From a checkpoint of a small mixture-of-experts model trained on Wikipedia: 50.7M parameters.
Below are experts of layer 2 (counted from 0) of a mixture-of-experts language model. Rows are named router (the router's row for the expert), gate (a neuron's input weights, with its number), up (a neuron's input weights, with its number), down (a neuron's output weights, with its number) and show model dimensions 0-255. Each number is 128 + 32 x the weight over its row's rms, rounded and kept within 0 to 255. Numbers have three digits each.
After each expert's rows: a language model's description of what the expert responds to. This comes from a sample of Wikipedia text that the model never trained on.

# expert 41
router:115164167122118096145130141109133154153128138181145121127118125150192121125099082063135160139100135154090142130233149129154122139148186115148144140119185111115093118134075141129123112110102101154132096102138123090134111141125154152119141117136159111148109065142116085186147139141109156063127107078140166118123122166185129142090084135149112145132089095193136120156140167110206146069124144152149135120132083163122141134155185147164122092147132111048087113148083116114129132100114191108191105072114138150163152106128033136100174111142119123101109106095150126124157136114164124136169151130127134146128095103086150046150006053076178104092096100108218085145139063102163106099116179224139151083141118144106109131122132131103170125119163108137138122180103126069058138136106130
gate0:090058181118115076119106154088175143119148090186153097192154096141096130120129115106119168195150140159080150106112163122108150137118168127208145143128117121160122187073143120154168087124132149160120129150114107148100095096117136083062101137083083103163083134101155115142142142129153101121121170163154092160146102086154141092152131074100204127194076167143175093123107141122089132107146137137125124149127159082144075109163149072178125072146110127115151148121168151123126152114096124181156145103122123131122142181101101057122182117128145136077091067141195105129095162095145181130119194164107164081121178167072122131166171096128169150068118171150153134138138125147123124148190138135113186121145117042049111111150088106084105174102133106119116104037120133121114114079094116
up0:110105072153139126157129115083110074132094182159140111090159160140158116124208110147147066087081092110167131119127144122152072184176103107148099135102109122107079096165083131127121153127112124070174116125121099056140129111138129148194179103149169104038187137186102157178167069133124141112143157074146151130200154130103102142113106095104039158115150168138127151168098103152137140163087057131142145061132120171123108105113115183183102148096102163129128122148149180141156125126157134110140116175107090164140116098136183140146087153088138141186159127129080167077113132115157066136098096113157154137158134155165133157069080114131117122167136103098125177155134142081105081092117124111093078188140126211156167101108176173126087117148102130139154083172150127117092148123155168
down0:141140100135077101157172103141135090123125154071102175052162115167161158116124127167172171142109115103196149124139131184181116114119123117096102185174208116083108191134108092059173160137106137121102153115164093152127109112203145149161115110144127120138139134153107162113135152139181136136117164147156140130103068134134113169087161125115139154105141141157135124151097149159090143124149086101172120168122174143152113151154168127144120132147081138100047194157112092171150159103102095133147158102085124142168167049134118105143127118131095094175154154080161132089134157134133133168054138170126165139093160084159134112147122119090205193150181213128109108157064122128106094103177173193145106157132163102153179121122120097062121116127145111164128055146114112140092221143100135
What it handles: Mid-word syllables. Short lowercase syllables inside rare names and words, such as id in Coolidge, ai in Sinai, idd in fiddlesticks.

# expert 19
router:139135162084127105144125087094117144147175144142116127159121132133143108115161144042147158117157123126121112133213130119104093137150216058111158146110169138133129088142091151138135079098091103162171068087129090109083111144112130145107121156114079157168093108127137098213174167181166200091081112078162148125152130149163128133132087128164112192105098077152139106171108171105187126131082134126098124129110068163105139166124186165105104095135089138139084186131126138134121106102101163135168108080127099141189137106131067151140171163127092163123077088105108086119127154151202126142116137112119105152197066118145110121117101062067174113066110125143189117152135082128158091063138126170098111119100106164130102087076159074066120104136096092115117130167104114128067150125148149
gate0:136175156100173141078076171039133156159148182089157071147098092114140118116154110098147168163110134162114095098146132118141119143153198099118145128135103111119167067147119117184109130081147128083139136139090109141053157138151139155163089125097157122139109122095118186143116134113149197067160164066137052103162109120106132106116145152146177161158140099123122146112114137124177187018127154084108146142150161149144120097164130116155191133112152168105145164092123129108148117104112118105164141080121104112149138107133128135190114148134113115170132181156069151141125182139139129071092073154191143098181094134146134120119128101095180097098146136166134167141157176125103115173118157161099130111090169097094153138193096091163166140121093119214163111171038068178134116111106169
up0:124158155052140117096037128093111167134137164139168128106118085107086126147131147101134211141124128134131105058158097094124083094137104077096194125176107104156128113105090124140164080125141134101098091100116128121114067110142143136225118117088133114115101174131118145202135133104103134176170139112100109119129122175190138122148161089146173154062143081159129163083122131088127138123146105069095097150125140139192125112158140097078098117085086132158152084134191143178148078079108100112138122123116080039153130131162102133128109148167135130082144199148129165142119132085126099127062158109209154146100141148154150086161130132141141111129137117164155112119101099114159090108110125151141156143066103107095166139139098061091167158140086140203110120170119078168141063053138137
down0:139136099110201143123137117163154087144116135131212125180146115061154122196113065146099132145115162175086127127129176119101166133092190148130154140084138140174088103082168108145147069139127039146136116151123116119142124106147096172167084135112145136156140165174120167174144112166137093031138147136094122133123151046136099094150113141118140182112136148143171126136091121115072109087128121135141109124106145110190173098147081105116147128091171107201108119083144084175090148112115074095177091065161166129092121121157166125128132118135090133145123132175196140098177103162136129088096165087085145179156130167084133126120097117087124151181131099141087190132148150101173124088118075067184154089132132128180134074166128132114134124122143172169131165100107068087175138089127164
What it handles: Table rows and negation. Markdown table separator rows and cell pipes, especially election tables, plus not after does and scattered prose commas or parentheses.

# expert 37
router:123111151068127080134111136101095099202121131149087112143129123167155144124100127095133178097087148116087151161158144112180132120102153057141162125138165120095138082154073158143117128140091130144128046127112097116066129127097145139158147139132129120118082087112101119199133107144157160135124111092106141118150085112168139108107154136113170160123110085229126104195154152073155134109072123116116114145140102153109180173139165169140140109159074116098103189172145133142139147122082199174181110104116116160133157143109092142108183150140121128092131094086134109118169180099179139126063172114130107142113079147118150086104105064071170112104107136094254096172104103121117137119089184182131129098124096135141137129113100123041121156079143142159148084166125072137032104129121125
gate1:116076108132128156094094153119197108118178111192118133110122181128169110162167193114159084103135163094151123144126102130107096158130112143146116156162104137151066131095106152054060125112090164161082123149162143118136144089116101045081125163078121174078082158141061212126104163168100148114130118110102168180115080132146064133111158111135141094120152161114156136136120119120141176105050152077101164136145088116111160119145121083135076115111189119151129128107117134099196127120133129068108107142041079099104110110145145133152176196141124103114199119123083162066139129100141128140211084134084140155115140096137097108125121127102121124107131073160166150135142143077173145097148124169191089102116137189110168157141139141074095156150132100111100123171123095083100124099065120
up1:100096172120072152171119153119167114137151102143114100116111145180129112130128117118172096131097135134145090110172109143077108151135099193093113107143137104126141126140133120155174105112139123139137150120134112095211157113142107104129170198111162106107157149093145151151077226106174055115138172156094135145135137161098176168134141189088096116100137161121124182175081170095145084113116122100115156139140114121143111135064112167099085153105117144165131089119109190124119093113161141162108086156120097130100061092068108100159195103168101183128101098145125118145127068137122068108117094088113111087115137109137157090162165139097110150148111210216168109120165146149175120177148126109131135054141136090180152187134118095166201080132138041092113163133149062091154128072109110
down1:133126177187146174108161114153127128147122121145103114154161105170093182152102123129153144088126118175078098108073156100083144132134135096158094149111148076104122165097105106172130198127093169112075150112113107203134162175118091162142191100125158043134164081087112166129122110137172111149116103145135178167112105106058144148110178137156077079106133111143131137178092102103139112125157143053109093142112156161108150081145171103151141189108070098106098101121166158135152128186087126131147125141152095079096106101178130147122163124128148167150090103110145147153128147155086152117113129115115124149110094105175073111190130182118103028097190128163103096108126130122071108206120078076097073151148135148171133119123133089161145096123178136073126119093155065192077124087137101
What it handles: Common nouns. Head nouns after the, a or his and before of, and or in, such as people, government, series, hospital, exhibition.

# expert 35
router:129149179071084113109082130105147115141182083100139104155138145113176093101166102056154181130095087145118168160192088108138119114204131116095152185127180108105157104117126134180104121089090125151144077090122105134088127126140140153132142110143171176132067093146115122144160109170133179069130118094130168137125149143168105108086143149148153168140102063165102136166120163093192158069124161117141150171123097197147158149133142130121167118156128117107108140137093147150129108127126152122159083120097173158184117098089063123147137106122127166083125121083133119162116173142169146123141195116174137154159068141123136123175042065088177085060095130157187100138127156151141084136081175245190106100112087172109117145120120125110110135096126157137160107123095117112073146141186125
gate0:169101165152126132089144103144098122151138173121068120179096162120148117082159188142183153098153104167154148120121129165143119197143172149129073137142080112104196049101132128133176148096152137138107106152110076085098177109125121106130120080117127099160127110165126151136144124144180117134083136128104164078181105164096049106130156103144200102161138137141097143112140120128151137193150113134154113142060097163178098124156178117161120153149144202120105162131157201104060146147105064138189071077139144184176145145148063105141071143026078170155156132158104156114125117125174116127136106122148077093109048072138151135096171127164087092141147099161146122124107163091141124117084120170191139128118110120114109147122154145167127124117141142084074132094170150144118179129142154
up0:140160103104128121085109145154129138075141116198161109116093116059139187173104062085143155139094140202140069101079218131107092076087148121157145180130126165088104180122140107140148115135149121154118113113156122181133129142120137137080161160124163100124097134066161095141145129140091132123159085110127134121104105124113186132103109157109136116107071138096169140069109159153076135061126127129150129136142105162108158132149065162127092154114139079160111119131166116192113099150099138161104127154158088065079122124130188136064137145156092166105151182113084180128144126100079098125143118139140153095171118206112144071158153128145146169098093208138091189110106128176113208160074111066152135129173178191087095106120128161134168131080148085175157122112112101081118129154135148
down0:129094083102096141135146186111094082139149155137107119185074146152093116032128117102100083097149126173133205124159141057170115106124115102107054101141065066090078095123134096099173118127163112151157114143143103135116082099171107138098108117175122121150144108099161165140138148068091164157102105101086127144155132131124060166128142159152099075137139108176179117114096176167148143122125119067086127175080096092069109144161124098093140125147172101101025104090119128147172090139165121166082094109104168127164096106124108098173090126113137154154112112091122102121121127130120100125118161127130089146161090152105157070137165126134111155032102145142110226116129145100136126155042127115117097158107157140115161058120119125190149170117142105082101114077130077107124143128144142
What it handles: Foreign name beginnings. Initial syllables of foreign or rare words and names, like Bur, Bal, Al, Ky-aung, and Chinese characters in names.

# expert 22
router:131126098124112107157077146116148128155159118151137085164151145150200137092144130098140126121075135104108154120206149095129125121180168086189145165108136105105122128129073153125104133147102113137168086097115090116088089140126155164107138121138093119147054101153133135166153146159121181082140156120153149133122136152143148147098114139170101190154090110216137141214121173090165170090081125128127098149150125175117201167122138161165144084156110113096103131140156108153164113105095162167175116098087132144144157116126091129130154122106116115107069104102121072112106172127216114145076144099151138131159067143113149125150090054075157060066097148110224154146123103098127076119111114171145107081147110149163138095078101114037117105112159150130099089178145123128026134103171135
gate0:106123148132157141185120125127128136127129127130145198142135182150112146089086148125102117115216131073113105174143146141159088103128130112196148153120106173148129178139152146122112170122132135081108142085083040148132126177104144123103131120131162094075112074114123135121098104133156063105128135163169119179148111101100138195123089192107145102136107149139193125100147135143128147138141125111105191090165141157140139189125154147133114123185143162114096146088104127197150105098097093160145173129106199182113142160163097160058110158132115112113170118094155121078166223128142173126118144141161067106208179130109089161124129112171079163094144184102118123099160121096126053105166205125155164144187160114117129080153171137087117131110147134151152150051102175099092167122164124
up0:150137126091151101141089105098156114090103034124190078108122087185140170172172127123128119118141109098113082164162107116194172210145113169105187125077155126170150102178107101122135102099113156088162138154163144127133107091125158083143112160136099096130058138140141145095160131144067103127185141129111140113069130099161079130073121118127103095088073126130108156117138162145127103079166131163159095118085145080147220188142162180101142121170117062117146143150121150101204103122122091181146106152145157146154167142143167143102101116159183081127104119156148152145145171095100176190153085144138131117114154125124154136168108137102209160139113146162098079117184123106117156085145082152168134114133201127081137141121118188113103142185076131153156066141091108116137157156169142
down0:131147101100092107104108153139100117143129144122138193077199190157086153114170140132119158114117094143097175179128182099136159111084086117117168162134154129137076146126107085133111161136135086092108133125072184107168170164105153071154160129155098142085089129117069106189172109107161134087142105129134117078121099116179072138079128155161169079107124114143123117167085155207159168129129136090136088078136125086109091131132177182148052139145136191111180134140151164029105102129119078140057099121094194140122122132151139115099107099084134102113125113114162120196147100104114103116089218142150098122178104101079146147164178127138105140121155107128201139060144112098146166150138143121096074133101180105108096136118100144126099056113141140121148137086141161068126106121129167
What it handles: Titles and particle verbs. Prepositions on and by, month names, titles like General and President, and particles after verbs such as took up, set in.

# expert 33
router:133117201125126117141105124080128110103182139126128105136099161144141103119116159093153165109073148113098157123176125165141158130194155137141142163112184111126088100123086151141151093108118116169132094109148091116090129103119157132151134127168156118129073094155118101163119089169144187057128142119133138117109105174181108143098112162120130154128110097172152142120149178075201173084107143076145119137112096173105176170128177119152151093130053133065108127140137127129105119125075183128140087116124139140168141093154044177153174141143126136099127128099134071134162157161201133127159176138168140147139091119125133052167030020069160079062096132147226104135100108119129099124154165210149115125124068155120105159130117110093118119102116128127108107155097105101075145085152101
gate0:108104129107134107073153146138072198086143109126158098140135150090141128130149114132197135095124115116119129160075065071142085145088116134081146187182157122128145103153185129120115100102140103180082067109094146119118137117116123117084119109103179121128155138137095106125130126205115095193136107205088156146130132137098134141204105192101116158174110137120153118121107099137130179110102116050102202155124145092144098127157079145092134104136109192127105134103156181090117153122128113097161108117145161137088092153135123114175117187086194147162101086094055102135190153149116096053166164112095143133194079124140133107104175129080156128145071164153108126156105136078143145151171142190127099112131094060102122102154131158112142148110154138103122181054148115151062173119165169
up0:164150084121191068188139133098191131092126119213126129089113082141137115137133066145149084156106146133118189139096139144129147127098114101158110172147151153075065115115179100123101139185092099127172094197096105141110111141076100124059147122140138108089185142128136086117154082131059113150108100115159144189161110096146096150155118105117170146120144143131148089157082113138111127098146141133105146057158096111069130109146077129130154137125122084072158124175051082149143128115150179118162139130123130132109131096165133141196182102088173091091098060112102135039133113072113112126143116184085174137081147144119114095100122100115232146120109105127117151090103120146125158142081105148124094073095159080060134130164136172160132141098133124129073169125151105149090084166136125
down0:136187141144122178106132116121107130151152110147154220192098088153150147162105086086156120114144160170118186114127141148140178118159156160096156122112142150166116122099113178117152112104154122074129174118084136140139157141179115103112139075144126097148069174104117119114103100114111134136117073148110134113122126157163147069136139127179113080135155201140099166136168160144125089134083086072085104164091096145109112131118116152195116112132121099132120125093203198127173134085121117128084110119154099136064094187157203174151163104174135165154119087099156102191159169085090165132088092153148104190127129145126105157117167119114065154068132079077134092083141134063058104070157104153159133156160131167172127133166071170160101179131070148163146139169147107134161130080126109
What it handles: Capitalized name starts. Capitalized first pieces of names and foreign words, such as Car, Bar, Mon, Cob, Tyr, often in names with accented letters.